config.toml
n_layer = 13
d_model = 768
n_experts = 32
experts_per_token = 2
d_expert = 224
d_shared_expert = 0
activation = "swiglu"
moe_layers = [1, 2, 3, 4, 5, 6, 7, 8, 9, 10, 11, 12]
router_score = "softmax"
normalize_top_k = false
routed_scale = 7.16
balance_loss = 0.00207
balance_bias = false
init_std_router = 0.0287
lr_router = 0.000646
n_head = 8
n_kv_head = 1
head_dim = 96
vocab_size = 37751
norm = "rmsnorm"
norm_place = "pre"
norm_eps = 1e-05
positions = "rope"
rope_base = 10000.0
rope_fraction = 1.0
qk_norm = false
attn_scale = 0.102
tie_embeddings = true
parallel_block = false
init = "uniform"
init_std_qkv = 0.0175
init_std_o = 0.00343
init_std_up = 0.0175
init_std_down = 0.00343
optimizer = "muon_variant"
lr = 0.00558
beta1 = 0.95
weight_decay = 0.032
lr_head = 0.00558
grad_clip = 2.0
warmup_steps = 200
schedule = "wsd"
decay_fraction = 0.509
decay_shape = "square"
final_lr_fraction = 0.1
batch_tokens = 65536
seq_len = 512
doc_mask = false
train_tokens = 494100000
steps = 7540
dataset = "wikipedia_en"
Below are experts of layer 7 (counted from 0) of a mixture-of-experts language model. Rows are named router (the router's row for the expert) and show model dimensions 512-767. Each number is 128 + 32 x the weight over its row's rms, rounded and kept within 0 to 255.
After each expert's rows: a language model's description of what the expert responds to. This comes from a sample of Wikipedia text that the model never trained on.

# expert 7
router [134 149 144 195 153 155 126 116 103  99 171 158 184 124 200 161 143 119 130 124 131 149  68 157 134 160 113 134 109 127 128 160 144 156 115 144 136 110 190 151 175 131 165  80 176 107 130  65 154 118 140 162 157  68 129 123 107 147 127 130 171  71 100 107 103 114 160 134  97 110 152 177 122 144 132  90 118 204 136 120 130 178 122  64 128 140 170 158 152 167 159 170 130 144 163  68 110 125 166 116 132 144  94 102 150 145 168 121 159 211 126 110 116 107 102 156 108 154 113 103 137 120  79 134 138 104 170 155 144 143 123 160 115 123 128  74 123 111 115 129 112 196  85 139 154 159 130 137  94 134 101 135 105 117 175 152 133 118  76 136 129 149 151 114 104 126 134 105 110 167 153 130 131 150 103 130 157 150 160  76 135 135 151 127 121 149 128 110 148 133 104 125 134 139 125 114 116 122 137 119 101 102  72 131  91 152  98  98 114 175 124 116 136 103 136 144 151  96 135 158 116 147 137 130 174 142  73 110 165 162 116 131 146 165 105  80 114 142 178 130 152  90  98 114 168 148 160 125  88 147  99 156 157 118 112 170]
It responds to: Numbers and pipe separators in tables, census percentages, coordinates and election results, such as age 65, +8.63% |, 50.82759°N.

# expert 12
router [160 104  82  88 109  97 141  97 120 144  94 164  97 139  84 119  93 128 188 151 141 130 126  99 137 100 126 118  70  94  99 137 124  90 147 112 118  91  88 184 158 159  98 118  94 129 135  97  62 111 111 149 141 142  83 100 130 148 126 149 128 179 138 113 123 129 189 150 149 110 114  80 152 137 158 150 157 137 164 111  93  74 117 120 121 158  98  84 133 135 175 136  91 128  94 117 154 137 106 173 116 111 160  97 110 123 168 202  72  78  95 156 155 141 128 158 157 156 126 155 183 123 118 166 111 171 113 118 169 170  89 187 140 119 137 150 187 120 146  88  77  80 161 118  95  91 162 172 166 156 116  53 132  88 153 165 111 202 161 102  98  77 113 112 105 141 142 115 155  81 126 141 142 107 193  76 149  75 132  81 117 187  86 173 108 139 129 128  88 143 114  53  99 114 110 170 140 133  54 143 159 131 108 120 146 113 103 132 147 210 165 112 125 164 128 135 104  96  40 138 115  84  84 161 184 137 174  63  78 116 110 130 131 115 114  80 121 117  79 119 145 125 188 152 149  80 139 144 158 118 104  57 125 149 117 115]
It responds to: Middle pieces of foreign or unusual proper names after a capital letter, such as iss, iz, ott, as in Rossetti, Bhishma.

# expert 26
router [152 126 135 137 152 129 138  60 128 141 182 160  80 108 142 139  87 134 132 136 110 121 127 149 176 126  82 159 168  76  69 101 101 108  98 115 116 173 134 122  94 117 164 123  65 146 114 136  49  95 211 145 146 117 140 174 117  96 124 161 162 122 143 129 164 116  73 127 145 151 152 139 109  52 108 100  86 137 155 149 158  89 118 105 134 153  99 117 127 169 165 141 105 135 101 149  92 105 156  99 133 154 108 120 118 135  90 128  94 164 155 115 148 122 114 144 158  66  92 139  99 186 122 149 140 182 138 140 110 122 160  84  97 111 183 144 162 148 146 135 138 136 161 172 141  95 129 163 125 105 109 149 122 126 117 187 112 151 135 176 116 118 121 158 117 151  74  81 124 130  81 126 162 145 105 134 192 130 145  97  72 174 124 137  64  88 101 159  64 125 159  70  94 159 133 138 148 102  93 161  67 149 164 111 179 141 119 119 119 199 105 169 161 110 111 141 173 144  91 149  91 100  70  56 184 115  84  58 161 135 168  99 139  98 131 105 146 186 106 135 133 110 110 140 131  91 160  83 140 142 155 112 180 139 114 139]
It responds to: Common first names starting a person's full name, often after a country code or in lists, e.g. John, David, Patrick, Mary.

# expert 9
router [164 108 108 164 126 169  64 131 149 127 173 162 120 132 182  70 172 159 105 130 176 135 162 146  94 109 139 125  64  95  78 165 108  90  90 124  81 134 161 116  89 133 164 120 113  96 169 162 119 149  53  73 159 103 136 164 148  79 143  95 120 157 135 158 102 182 156 123  78 127 129 134 136 145 152 142 173 144 168 130 114 185 162 177  98  65 182 128 139  90 122  73 135 130 175 118 174 129 123 134 130 131 128 126 160 107 184 168 151  85 116 136 136 135 132 127 135 188 120 104 153 132 130 137 149  83 156 169 156 181 138 155 125  99 123 136  70  91 113  95  82  91 133 101 131 127  91 126 191  86 129 153 112 103 102 111 174  86 147 108  97 109 141 153 144 139 132 163  67 169 180 160 163 154 117 103 150 127 151 150 175 112 176 135 133 152 101  84 163  94 196 174 123 157 142  91  82 107 139 162 137 140 113 127 133 141 179 114  96 146 121 163  78 105 132 123  93  99 153  75 131 152 174  81 104 104 186 181 161  95 128 103 103 145 181 169  98 174 124 144 132 129 104  68  62 140  86 142 130 162 107 129  76 105 121 122]
It responds to: Common nouns after articles, mostly of time or division, such as season, year, time, decade, period, part, life.

# expert 14
router [181 155 121 100 132  95 159 122  88 153 116 126  72 106 127  77  78 198 128 185 169 124 196 122 144 152 122 170 165  97 102 112  80 138 145 176 124 159  98 125 103 184  90 180 119 127 138 184  93 130 125 175 129 170 111 101  71 118 116 104 117 102 141 122 200 116 116 134 127 207 126 106 113 116  86 128  89 165  78 180 142  89  94 113 106 119  95  72 195  95 122 147  98 126 130  71 119 145 131 134 127 147 120 110 107 117 177 163 113 110 115 112  92 105 129 143 155  59 130 142 121 179 126 131 131 162 130  80  89 165 165  83 133  95 158  91 165 108 115  59  72 119 139 143 130 142 126 176 116 100 133 148  99 110  99 162 185 163 200 150  98 162 195 101  96 113 116 119 141  96 125 126 149 184 150 128 112 132 142 152 135 145 103 174 105  98 116 119  97 134 167 127  98  96 188 130 145  72  54  91 121  96 142  80 189 154 135 108 189 210  74 137 155 161 116 151 156 158 114 159 127 118 107  92 160 142 126  79 122 117 123 151 195 130 182 126 135  96 109 127 105 105 121 154 123 130 138  96 137 142 141 111 179 192  91 152]
It responds to: Capitalized word-start fragments of surnames and proper names, often after a first name, e.g. Seger, Musburger, Mc, Barnes.

# expert 16
router [169 125 127 113 137 160  82  79 132 143 134 122 156 118 158 165 153  98 153 113 123 110 105 145 171 133  88  94 143 146  89 173 152  67  92 146 101  91 169 104 121 109 126 137 112 137  99 104 127  95 150 169 116 126 156 171 104 138 134 194 133 155 163 111 112 112  93 153 144 122 141 128 160 106 132 168 119 122 127 144 155 146 160  78 144 166  86 131 167 199 138 111  98 186 127 143  40 109 156 108 171 124  99 149  78 144 136 153 107 156 137 183  71 166 152 175 162 108 153 125 129 158  91  93 129 155 132 152 122 107 152 153 115 116  73 110 152  99  82 176 164 117 149 108 141 134 128  59 136 121 148 117 137 146  91 190  51 106  75 131 142 135 140 149 159  92 172  88 115 116 124 137 166 149  93 115 119 111 127 145 142 177 171 183 145 169 119 122 200  69 137  80 125 169 111 118 106  89  99 136  90 106 115 167 152  80 136 144  78  97  97 155 166 135 151 108 121 111 142 104 129 137 160 138 110 142 134  91 148 222  95 170 112 135 116 104 150 165 142 153 125 156 112 101 129 106 112 188 128 143 185 106 187 120 110 161]
It responds to: Cyrillic letters and Slavic name endings like -ović, -ski, -ić, -ov, plus pieces of Russian place names and old Church Slavonic text.

# expert 19
router [147 161 130 144 125 131 136 112 217 158 113 165 118 146 129  78 134 147  78 151  94 138 180  93 172 182 101 149 151  76 167  47 123 159 139 171 121  89 152 140 148 140 160 161  98  58  82 162 122 112 116 132 188 192 171 169 106 173 118 101 110 153 147  83 144 105  97 165 155 162 190 147  71  99 108 134 102 149 174 115 133 151 165 167 195 103  89 131 142 144 187 102 115  56 148 105 152  81 138 110 141 110  96 182 208 131 109 148 166 160 159  75 170 129 141 140 122 102  71 175 142 119 103 154  63 155 131  98  89 113 129 115 136 172 156 115 106 154 120 186 116 123 110 216 121 117 102 151 147 127 149  74 155 176 128 115 106 148  96 160 132 158 146 128 103 118 134 123 107 149 133  98  95 102 120 169 155 144 196 155 110 168 144  80 174 151 115 175 136 138 172  97 151 135 104 146 145 180 164 135 139  83 139 102 212 102 115 124 142 102 134  87 127 110 140 154 141 101 100 143 148  96 128 217  98 143 110 103 135 142 192 147  73 107 108 141 116  88 109  84 157 117 112 102 109  91 150 101 113 104  82 100 152 159  63  92]
It responds to: Sentence-final periods, paragraph breaks and == heading markers that end a sentence, paragraph or section title, such as 2016., ==Draw==.

# expert 23
router [124 107 175 140 123 185 156 122 112 145  96 106 147 155 127 164 125 101  83 166 117 126 101  86 144 122 155 172 174 139 136 140 185 139 137 124  82 134 131 144 155 110 152 169 116  67 126  78 132 116 178 117  89 171  82 108  91 143 127 198 118 165  81 112 104 156 199 135 136  67 145 169 114 106  80 177 115 105 130 124  85 114 140 115 155 124 170 170 151 152 185 189  78 127  77 138  83 169 136 113 152  52 121 136 119 177  76  90 141 157 129 156 146  81 142 107 100 171 135  72 124 131  96  75 182 116  94 157 150  76 116 151 173  62 118 112 153 145 115 169 137 119 163 136  99  94 123 141 153 153 175 142 115 143 155 170 125  99 115 124 119  88 118 129 119 131 140  83  81 108 113 102 127 105 100 121 124 142 136  76 181 121 133  88 165 129 124 134  93 120 166  99 115 197 116  72 143  94 181 160  87 131 135 103 106  89 117 134  89  70 110 105 149 121 128 159 151 145 175 104 114  51 143 164 137 114 123 126 155 130  44 110 105 161  97 123 118  78 122 117  94 148 133 145 152  89 108 153 108 145 114  73 171 128 134 115]
It responds to: Colons, hyphens and en dashes in labels, times and ranges, e.g. Length: 48:33, UTC+3:30, (1912–1949), Decided:.

# expert 29
router [157 100 145 100 120 119 165 121 167  89 122 192 189 188 145 123 164 172 132 147 122 107  96 134  93 175  55 167 181 150 168  78 142 121 160 124 145 134 206 143 171 105 193 111 140 159 142  98 106 145 158 162 165 137 145 187 152  93  96 185 179 153  84  66  92  87 114 119 142  95 144 119 139 152 139 110  77 142 134 139 132 117 178 149  98 164 161 166 127 139 135 147 105  87  66 100 136 103 185  98 152 155 131 127 182 180 104 121 123 179 152 146 153 118 166 121 121  92  84 156  91 113  70 148 110  78 109 179 147 106 160 149  75 131  80 111 121 140 116 108 120 174 131 146 135 145 174 118 122  82 154 149 119  84 125 137 143  98  63 135 145 113 110 200 117  83  86 174 163 164  83 185 128 148 111  83  74 131 118 137 102 120 134 146  97 123 108 188  69 133 132 147 137 150 132 114 127  91 108 173 142 147 110 169 114 106  94 118  82 122  87 129 101 125 188 157  94 111 119 129  87 106 189 102 118 126 103 115 184  95 104 148 126  97 146  74  96 140  96 166 134  94  95 157  82 112  93 120 126 148 121 125  83  60  93 156]
It responds to: Sports terms and year endings in season, team and league contexts, e.g. men's basketball, tournament, professional footballer, 2024.

# expert 17
router [146  76 138 181 146 139 112  66 115 149  83 140 173 117 173 169 173 136 121 128 172 110  68 180  88 112  90 134 124 165 132 121 183 156  41 146  94 100 145 113 156 150 123 174 138 112  85 100 145  96 149 189 139 107 126 130  78  98 149 147 134 124  51 147 113 111 125 170  91  78 120 147 120 118 152  64  99 133 105 152 135 174 186  90 131 188 167 120 119 205 149 206  90 125 133  66  97 109 174 109 116 146 114 150 103  93  76 153 149 219 102 146 112 126 187 161 160 133  73 101 114  89  92 110 126 173  97 165 141 100  94 152 114 138 141  98 145 104 143 140 137 185 120 147 103 128 167 100 126 119 143 142 143 134 154 142  59 124  64 135 127 138 113 124 149 128 106 101 138  96 144 104 103 114  68 132 166 117 134  83 116 132 152 116  85 111 112 148 109 126 122 146 113 194 133 139  98 127 162 125  92 131  96 146 114 146  92  93  75 135  73 181 136 107 120  63 153  83  86 120 158 116 132  50 123 151 117  96 160 185 139 149 125 120  46 141 144 202 174 145 131 106 121 167 174 134 135 103  63 144 130 134 116  85 121  98]
It responds to: Digits, ft, separators and number continuations inside heights, dates and stat tables, e.g. 6 ft 1 in, 18 years, 1970–1973.

# expert 21
router [132 137 169 121 142 118 154 147  84 119 156  88 140 132  89 110 116 141 206 141 155 104 128 119  98 164 146 124 126 138 123 117 129  82 102 148 168  86  46 145 146 134  89 150 112 137 108 142 130 144 117  42 143 164 200  98 117 147 163 174 196  72 146  98 182 137 125  77  58 105 128 107  85 143 114 141 147  98 110 127  94  93 135 101  94 126 108 120 121 165  92  92 122  93 165 157 155  90 149 135 119 169  95 126 128 112 147  97  74 153 149 172 166 167 138 128 114 145 173 164 122 160 180 131 131 132 151  99 134 118 132  81 119 204 134 127 152 170 115 137  57  72 109  67 135 166 160  87  74 176 139  78 166 113 154 143 127 131 156 132 131 131 113 102  99 107 108  86 165 127 212 133  58 118 147 109 103 116 109 166 115 111  82 135 169  70  99 100 105 159 136 127  84 119 119 165 162 151  44 112 126 187 105 155 147  97 135 116 101 196 124 164 104 120 100 130 185  91 147 130 128 171 118 160 160 183 121  99 101 127  73  58 133 175  84 117 143 135 116 112  75 134 157 145 107  98 154 157 171 108 119  98 185 187 133 112]
It responds to: Letter pieces inside Slavic, Romance and other foreign names, often with diacritics or j, as in Hajduk, Hájek, Chiajna.

# expert 24
router [122 140 172 131 128 126  85 124 133 147 137 123 159 155 136 151  76 149 150 147 131 135 109 126 161 122 133 169 118 173 135 116 121 144 106 163 145  77 127 122 142 103  39 190 140 138 108 123  82 179 166 134 136 190  79  83 147 141  72 135 105 105 154 126 165 179 172 102 186 119 119 139 143  91 121 161 190 110 140 166 110 107 143  99 162 185 119 167 133 152 118  96 105 163  83 175 185 122  84 128 102 148 158 127 110 126 137 134 125 138 126 171 161 145  67 167 148 133 128 180 148 138 135 123 162 142  97 204 161  91 128  90 199 110 153 102 129  77 140 140 171 149 147 145 109  89 177 112  98 148 171 149  80 185  99 137 179  97  88 171 142  96 155 172  89  76 155 127 118 153 163 137 196 126 145 124  60 102 116 179 125 130 116 118 126  45  99 149 160 154  71 116 136  97 128 175  98 181 112 138 142 112 133 131 129 121 129 126 129 101 115 172 113  66 108  90 159  68 163 131 197 161 112 151  92 148 173 122 132 126 104 142 131 115 107 112 159 111 108 169 102 143 110 129  78 124 183 140 155 147 202 119 171 136 120 163]
It responds to: Ordinal endings and the letters th inside names, such as 7th, 3rd, third, Eveleth, Konzerthaus, plus "of" in titles.

# expert 18
router [130  98 138 149 120 122 112 160 115 161 164 113 125 129 128 146 144  79 119 124 166 118 141 144 143 197 104 191 131 129 145 138  90 165 185 118 185 136 153  86 158 151 186 161 162 128 194 133 112  92 138 146  72 136 124 123  79 119 151  89 120 171  54  91 101 145  83 154 149 158 157 108 108  73 127 129 117 110  68 124 152 140  78 114 114 101 131 138 110  83 117 163 131 130 207 119 137 127 110  71 141 132 140  90 121 131 147  97 150 142 196  85 185 134  84 131 152 142 102 182 103  64 171 170  89 146 132  97 144 154 179 111  94 167 122 163 123 152 142 164 113 140 122 187 126 167  69 112 116 160 174 147  70 164 127  87 138 134 138 120 160 167 174 112  93 151 108 104 125 162 125 124 132 148  72 105 185 115 136 119 107 185 188 165 136 112 149 152 180 107 153 137 195 150 140  75  62 112 180 171 195 140 111 133  78  63 160  83 147 113 109  63  91 120 102 106 115 179 124 157 195 148 158 167  89  95 113 122 115 146 125 221 122  93 130 108 136 116 172 111 118  75 139 147  83  98 112 157 165  71  97 185 106 138 152  73]
It responds to: First token of a sentence or paragraph after a line break, period or heading, such as The, This, His, At.

# expert 30
router [128 149 150 167 100 188 190 127  99 123 121 143  96 113 108 120 102 180  88 126 119  91 106  73 146 123 130 124 106 123 126  99 152 107 154 133  70 188 109  91 152 108 137  81 128 118 155 152 159 125 157 150 108 142 145  97  91 120 167 160  87  77  53  96 139 145 136 148 142  49  69 116  95 134 118 152 138  97 172 107  96 110 123  92 172 127  99  75 107 135 155 154 119 174 115 139  83 141 115 105 119 138  76  56 169 143  79 117 176 119 136  70 114  85 189  75 110  71  94 109 163 164 131 127 181 126  63 102 121 117 105 156 127 130 125 139 180 166  90 121 182  95  91 168 132  88 122 125 126 115 137 156 131 147 101 153 108 118 135 188 101 176 149 124 137 152  80 135 130 132 132  99 152 107 118 119  74 128 164 129 115 126 133  79 167 146 145 122  90  75  63 122 165 119 176  80 115 137 179 153 132  86 154  98 149 144 143 129 179 149 113 156 135 132 155 140 165 120 110 126  95  52  93 191 170 163 127 104 124 157 199 106 103 146  94 121  85  73 116 148  87 196  90 132 124 129 180 105 178 186  89  93 151 104 138 116]
It responds to: Line breaks, table pipes and list dashes starting entries in infoboxes and tables, such as "- M", "|", "- Preceded by:".

# expert 8
router [119 140 174 148 143 147 108 153 159 161 163 170 131 162 112 219 179 115 114 143 116 129 103 135 100 193  45 144 140 139 138 165 189 136 118  96  64 119 188 153 141 115 199 105 166 124 151  52 138 100 170 160 138 139 192  76 131 148 150 141 177 160  79  68 147 123 106 143 125 133 179 137 120 148 132  83 147 142  67 120 187 180  77 152 166 129 182 117 131 192 112 140  77 148 132  88  83 117 145 105 106 150  55 107 132 161 150  87 108 120  93 125 164 140  68 124  91 124  39  63  84 159 137 142 202 159 142 146 157  85 140 107  52 121  79 101 147 144 137 146 156 126 100  77 103 128  84  91 127 117 140 104 121 119 158 190  65 152 105  85 136  92 184 139  94 116 159 132  85 150 155 125 113 167 103 101 136 142 178 100 142 116 191  85 130 158 135 156  97 108  74 171  77 176 144 152 113 149 182 135 113  80 146 157  83 150  97 100 121 104 121  94 166  98 147 134 194 131 124 135 144  99 125 160 172 167 150 132 127 163  94  74 136 112 102 106 132 121 125 134 113 111  94 183 150 131 172 112 122 136  61 128 136 144 128 112]
It responds to: Opening parentheses and table cell separators such as |, ;, / ( in stats tables and career lists, e.g. (born, | F/Laps, / (0).

# expert 31
router [128 154 103 117 127 121  88  96 146 103 103 155 130  95 176 164 125  49 179 149  77  88 159 141 132 122 142 145  92 158 133 148 144 185 175 148 117 117  90 113 113 110  89 150 108 147 105 128 124 194  80 131 106  78  59 128 104  98 165  72  92  64 145  74 101 116 110 122 153 109 101 156 171 109 149 143 190  91  86 149 110 121 124 145 101 158 178  93  83 154 121 146 163 133 170 149 165 125  80 158 117 151 168 177 102 142 122 131 130 145 130 169 182 149  85 178 106 185 209 150 179 175  95 162 125 153 138 181 128 147 142 121 146 144 100 183 131 114  96 117  97 113 152 108 171  93 148 107 154 120 131 131 124 154 100 170 122 130 161 113 158 143  70  88 145 123 130 105 161 115 134 171 146 110  87 152 188 119 115 156 131 121 125 130 135  88  99 121 126 163 132 120  83 148  73 114 139  95 101 108 126 122 160 111 102 116 140 107 117 173 182 202 135 148 181 189 163 107 134 128 104 201  70 176 142 110 150 111 113 112 116 130  92 112  94  92 104 126 177 159 101 114 143 112 147 137 132 179 115 118 185 159 114  95 122 109]
It responds to: Prefixes and early inner fragments of longer words broken into several pieces, such as un, non, anti, per-man-ent, or-nam-ents, aun-ts.

# expert 25
router [106 142 156 129 107 115 109  99 160 147 108 130 140 107 136 112 146 155 172 142  25 180 128 159 133 140 155 166 138 125 137 173 110 138  93 136 110  78 139 104 118  91 111 111 107 164 108 153 108 168 118  82 130 110 102  86 139 107 149 124 143  89 130 121 144 170 191 145 165  93 119 176 192  87 161 142  96 142 125 160 102 142 135 134  96 123 114  84 137 171  85  92 134 152  75 109  94  98 143 147 168 173 148 161 130 134 113 129 167 116  84 146 195 129 113 136 132 174 192 132 129 100  38  95 159 150 163 134 173 112 126 107 128 188  83 181 161 188  98 148 201 149 140 134 142  60 135 114 111 138  82 129 104 156 110 160  96 103 116 190 130 133 143 183 109 124  80  48  96 125 164 187 126 119 188 101 147  90 115  86 189 149 132 108 133  76  91 135 120 132 114 129 113 162 145 135 111 105 137 122 146 149 147 159  97  83 108  61 131 110 138 116 120 142 118 109 211 100 128  84 143 138 129 190  61 123 164 147 111 156 153 106 108  98 159  76 168 155 131 102 104 141 126 113 116 112 163 150 103  94 127 113 177  83 174 132]
It responds to: The letter l after a hyphen or inside words, and Arabic al/Al prefixes, such as second-largest, long-lasting, Eid al-Adha, Al-Absi.

# expert 10
router [124 101 135 127 176 155 140 105 112 153  67 144 115 130  76 135  98 150 104 179 173 197 154 155 183 149 135 156 194 165 127 113 106 134  78 141 153  76 156  99 124 121 105 139 158 143  58 179  67 136 118  98  90 135 165 139  99 177 138 120 139 141 133 130 151 149 139 120 166 182 150 183 120 143 204 115  85  81 105 139 139  66 120  82 158 184 103 119 178 109 127 138 125 162 170 133 177 125 169 137  80 135 139 132 143 109  98  91 171 172 142 141 117 104 110  86  87 183 102 154 150 109 119  60 122 180 115 124  94 147 125 162 111  73 153 136 152 154 142  93 104 133 109 130 145 135 129  65 174 164 113 105 143 117 182 111 184  95 195 147 138  47  97 130  70  95 119 120 112 123 152  73 134  99 114 138  91  91 178 151 124 134  78 183  93  78 103 139 173 165 159  87 197 125  89 171 127 172 115 168 125 156 103  93 188  79 122  87 169  57 110 172 162 138 140 109 141 124 104 115 113 161  79 134 144 155 106 135 122 146 146 125 150 146  75 121 185  72  92  89  77 176 128 158 153 116 116  95 110 166 130 165 132 110 148 102]
It responds to: Single capital letters and uppercase pieces inside acronyms, brand names and Roman numerals, such as IGN, iTunes, Clement VIII, KMT.

# expert 0
router [ 98 206  95  99 118 137 105 183 139  50 181  95 174  84 135 122 106 100 162  76 157 161 133 137 109  92 156 152 142 161 169 131  69 113 110  78 113 175 167 144 169  76 131 124 118 148 137 142 175 116 122 141  84 146  74 146 197 119 120 177  72 131 103 128  88 120  99  94 206 143 135  91 146 140 136 180 145 147 184 117 152  98 177  98 168  99  88 135 126  75 140 187 117 167 150 175  95  82 139 106 146 132 137  96 156 139 132 115 118 145 154 158 157 170 147 159 143 154 148 168 154 122 120 133  89  85 179 112 118 124 163  85  90  90 174 176 125 122 155 149 149 134  76 113 105 135 135 139 136  91  93 107 143 191  84  90 195 124 128 103 143 132 128 168  81 144 116 115 135 118  64 107 150 167 142  70 161 127 129 144 104  76 128  72 101 168 156 159 151 152 149 110 139  99 146 116 109 140 111 145 108 100 110 163 137 103 145 169 109 109 127 114 102 187 119 105 139 173 121 113 132 122 115 130 103 144 111 140 177 140 156 131 157 178 154 102 144  73 109  67 195 108 161 134  71 181  79 185 125  63 154 179 130  83 174 183]
It responds to: Adjectives and words inside organization names and titles, plus linking "and", such as National, General, Public, political, Civil Liberties.

# expert 11
router [ 82 120 112  98 169 137 125 140 144 134 188 106  68 137 105 146 158 187 162 155  97  81 159 114 107 135 123 133 163 157 115 112 100 126 151 110 129 177 116 105 138  99 146  79  72 189 142 162 136 142 134  76 120 173 136 180 140 122  72 123 134 149 132 165 120 162 114  78 123 116 137 134 121 187 126 160  97 164 175  99 136  80 122 165 155 163 106 149 112  69 104 118 165  97 199 174 102 127 106 139 137 129 106  94 149  50  99  83 105 113 194 173 112  81 162 119 112 120 125 155  86 147 146 173  73 149 156  95  81 138 123 125 110  54 165 159 105  88 131  69  86 121 151  64 134 118 116 147 102  85 138 121 186 118 134 172 161 112 151  91 156 131 120 185 122 150 163 114 146 144  90 170 127 118 154 123 100 122 174 111 135 129 136 181  74 135 151 149 106 176 166 112 107 142 168 123 154 167  97 173  87 116 104 147 162 234 150 169 125 124 118  80  98 152 143 114  84 127 123  91 113 173  98  75 147 132 175  95 169 144 158 143 161 139 123 150 155 115 106 117 163 125 138 168 114 108  44  90 158 156 111 190  95 106 153 147]
It responds to: Proper-noun parts naming countries, nationalities, armies, universities and counties, often after of the or in, e.g. United Kingdom, Russian Empire, County.

# expert 2
router [147 127 159 151 103  79 116 166 105 124 154 116 159 159 127 171 131  97  45  68  97 138 152 104 107  95 122 119 106 154 135  90 134 121 161  88 175 129 153 158 144 126 164  77 144 110 210 149 182 137 101 130 132 124 155 123 143 133  98 173  84 173 109 129 102 116 120  66 144 108 167 160 169 139 148 140  64 139 171 111 105 127 155 189 156 108 120 181 110  82 122  74 190 125  95 147 157 120  66  81 107 153 133  92 109 132 117 110 177 111 104  44  92 116  83 135 111 115 153  74 101 128 196 117  97  97 111 172 112 109 119 119 106 131 121 119  86  87 134 129 190 146 137 158 134  97  73 113  77 133 119 143 112 170 107  57 127 135 137 146 159 150 159  99 132 105 164 175 140 106 131 104 117 100 114 146  88 145  73 163 149 150  86  90  94 185 150 132 118 128 109 214 112 109 163 111 103 129 182 104 135 153 138 120 112 158 120 147 148 122 122 139 134 121 106  94   7 141 149 114 143 126 130 118 143 155  96 131 151  68 124 155 183 139 123 163 118 161 100 178 158 196 135  81  97 109  74 143 137 159 101 142 101 159 185 194]
It responds to: Prepositions like in, of, at, from, by, to, often with the, after verbs or nouns in running prose, e.g. produced in, assets of.

# expert 6
router [113 187 121 157 133 112 120 136  86 111  80 126 183 200  97 105 126  95 140 103 138 200 177 126 128  89 163  91 159  94 163 147 129 116 129 100 174 138 173 123 117 127 158 138 134 102 136  85 118 125 145 187 146 122  79 136 123 168 136 175 156 164 138 128 152 122 103 123 128  59 147 164 145 111 113 119 169 142  98  97  99 119 149 107 130 131 121 160 108 145 157 152 117 145 102 143  80 106 129 150 135 119 109 153 135 152 133 140 129 137  90  84  88  82 131 116 115  86 130 157 125  77  90  92 173 165 133 111 125 111  49 109 120 139 125 137 150 144 145 133 153 178 167 112 164  90 137 119 170 123 150  91 138  82 145 104 131 112 142 126 112 159 170 120  76 139 109  93  95 153 191 164 159 165 152 143 136 102 105 156 157 122 125 168 112 113 166 174  55 149 116 141 124  73 168 188 153 122 131 150 136 208  97 155  71  96  70 159 174 127 131 122  90  90 116 134 138 144 156  94 163  99 200 168 111 116 149 184 174 198 148 100 104  51 105 145 153 102 101 122  96 165 159  86 180 120 113 143 133  87 132 144 132 115 116 128]
It responds to: First digit of years and numbers after "in", pipes or parentheses, as in 1897, 2017, plus commas after words.

# expert 5
router [157 159  86 183  89 175 146 139 145 114 120  99  83 142 105 134 150 150 108 147  93 183 113 154 121 201 161 139 136 105 161 120 168 163 157 101 101  99 129  99 157 159 177  92 178  99  72  66 174 122 178 112 152 145 127 131  72 142 135 141 171 109  77 134 120 105 170 187 194 131 105 102  91 133 148 141  89 127 106 112 135 168 138  83 143 155 208 131 114 176 120 154 139 146  92 110 120 143  94 109 106 145 142  74 108 133 176  76 160 113 140 115  98  96 103 117  78 100 132 107  99  88 109 121 164 164  85 135  96  81 138 151  72 134  90  80 166 163 158 154 172 146 120 122 103 178 178 119 178 136 143  88 178 125 145 127 108 109 104  90 104 148 131 148  70 120  99 119 142 101 143 142 171 106 138 183 101 125  94  82 140 102 150 148 179 147 158 133 126  69  99 159 184 172 153  99 171 185 152 119 149  79 166  81 133 138 188 111 151 105 148 141 143 127 104 148 124 136 154 106 158 151 151 147 157 142 127 165 122 178 110 131 152 121  90  94  38 138 172 152  55 110 143 171 163 145 147 163  93 134 180 135 176 167  82  86]
It responds to: Line breaks, dashes and field labels opening infobox or list lines, plus coordinate marks like °N and °W, e.g. - Elevation:, - Total.

# expert 1
router [190 146 125 126 134 191 112 117 117 148  95 139 118 122  82  97  75 122 104 154 138 164 136  98 145 150  89 126 167 176 154 110 137 122 138 150 158  56 147 145 104  87 171  71 144 129  89 152 147 100 141 164 166 111 114 143 146 170 152 105 117 110 129 102  96 134 125 146  73 143 121 155 134  62 152 148 143 116 106 122  97 162 149  93 168 138 164 113 108 146 112 182  47 123  94 108  73 127 165 104 116 122  88 174  96 119  39 169 150 136  80 117 184 137 189 118 102 112 150 134 149 118  94  53 137 154 123 172 125  94 125 103 125 126 154 155 154 147 117  98 154 117 121 111  96 112 156 137 158 144 135 158 142 175 125  87 122 110 128 161  85 112 127  66 176 126 145 164  68 134 154 176 143 126 150 201  76 113 104  90 156 157 146 100 119 102  95 111 167  59 172 103 140 165  99 185 105 123 164 149  95 132 103 112  95 135 109  77 111 113 121 158 140 165 153 119 168 148 163 127 158 117 128 130 128 105 151 183 111 118 174 114 117 119  92 179  96 114 131 125 101 119 112 145 148 166 123 130  95  96 136 104 137  98 134 129]
It responds to: Dashes, slashes and spaces inside number ranges, scores, ISBNs, volume/issue numbers and years, such as 7–5, No. 1, 1-84135.

# expert 3
router [ 87  86 144 133 136  88 120 135 164 128 103 121 148 128 122  77 123 112 107  96 162  81 118 121 132 135 129 125 159 119 123 133  98 135 175  86 159 152 117 102  77 161 144 172 154 103 199  89 179 186 103 151 127 130 118 126 179 152 124 130 133 150 134 161 128 116 129 109 101 106  65 140 126 121  78 134 143  93 123 173 146 114 145 174  92 128 168 170 106 109 127 115 126 104 120 163 143 180 168 164 114  95 178 162 110 141 150 124  91 133 123  78  90 126 104 112 133 139 164 109 143 103 119 113 145  55 145  98 125 129 126 158 172 161 100 156 103 142 121 192 120 134 110  88 107 194 133 139 113 138  85 140 100  62 144  67 144 168 130  95 152 162 157 102 158 166 125 135 124 151 110 163  86 153 115 165 140 151  78 145 104 121  80  93 174 145 110  72 188 135 112 159 110  96  91 142 146 126 146  72 174 155 157 138  96 136 136 146 122 109 196 153 166  84 176 112 133 158 130 150 116 168 160 105  94  81 104 227 158 102  94 180 111 210 168 118 108 172 143 139 203  71 105 108 151 139 135 102 101 102  93  92  63 105 139 112]
It responds to: Auxiliaries, main verbs, adverbs and connectives in running prose, such as was, has, also, which, but, really, virtually.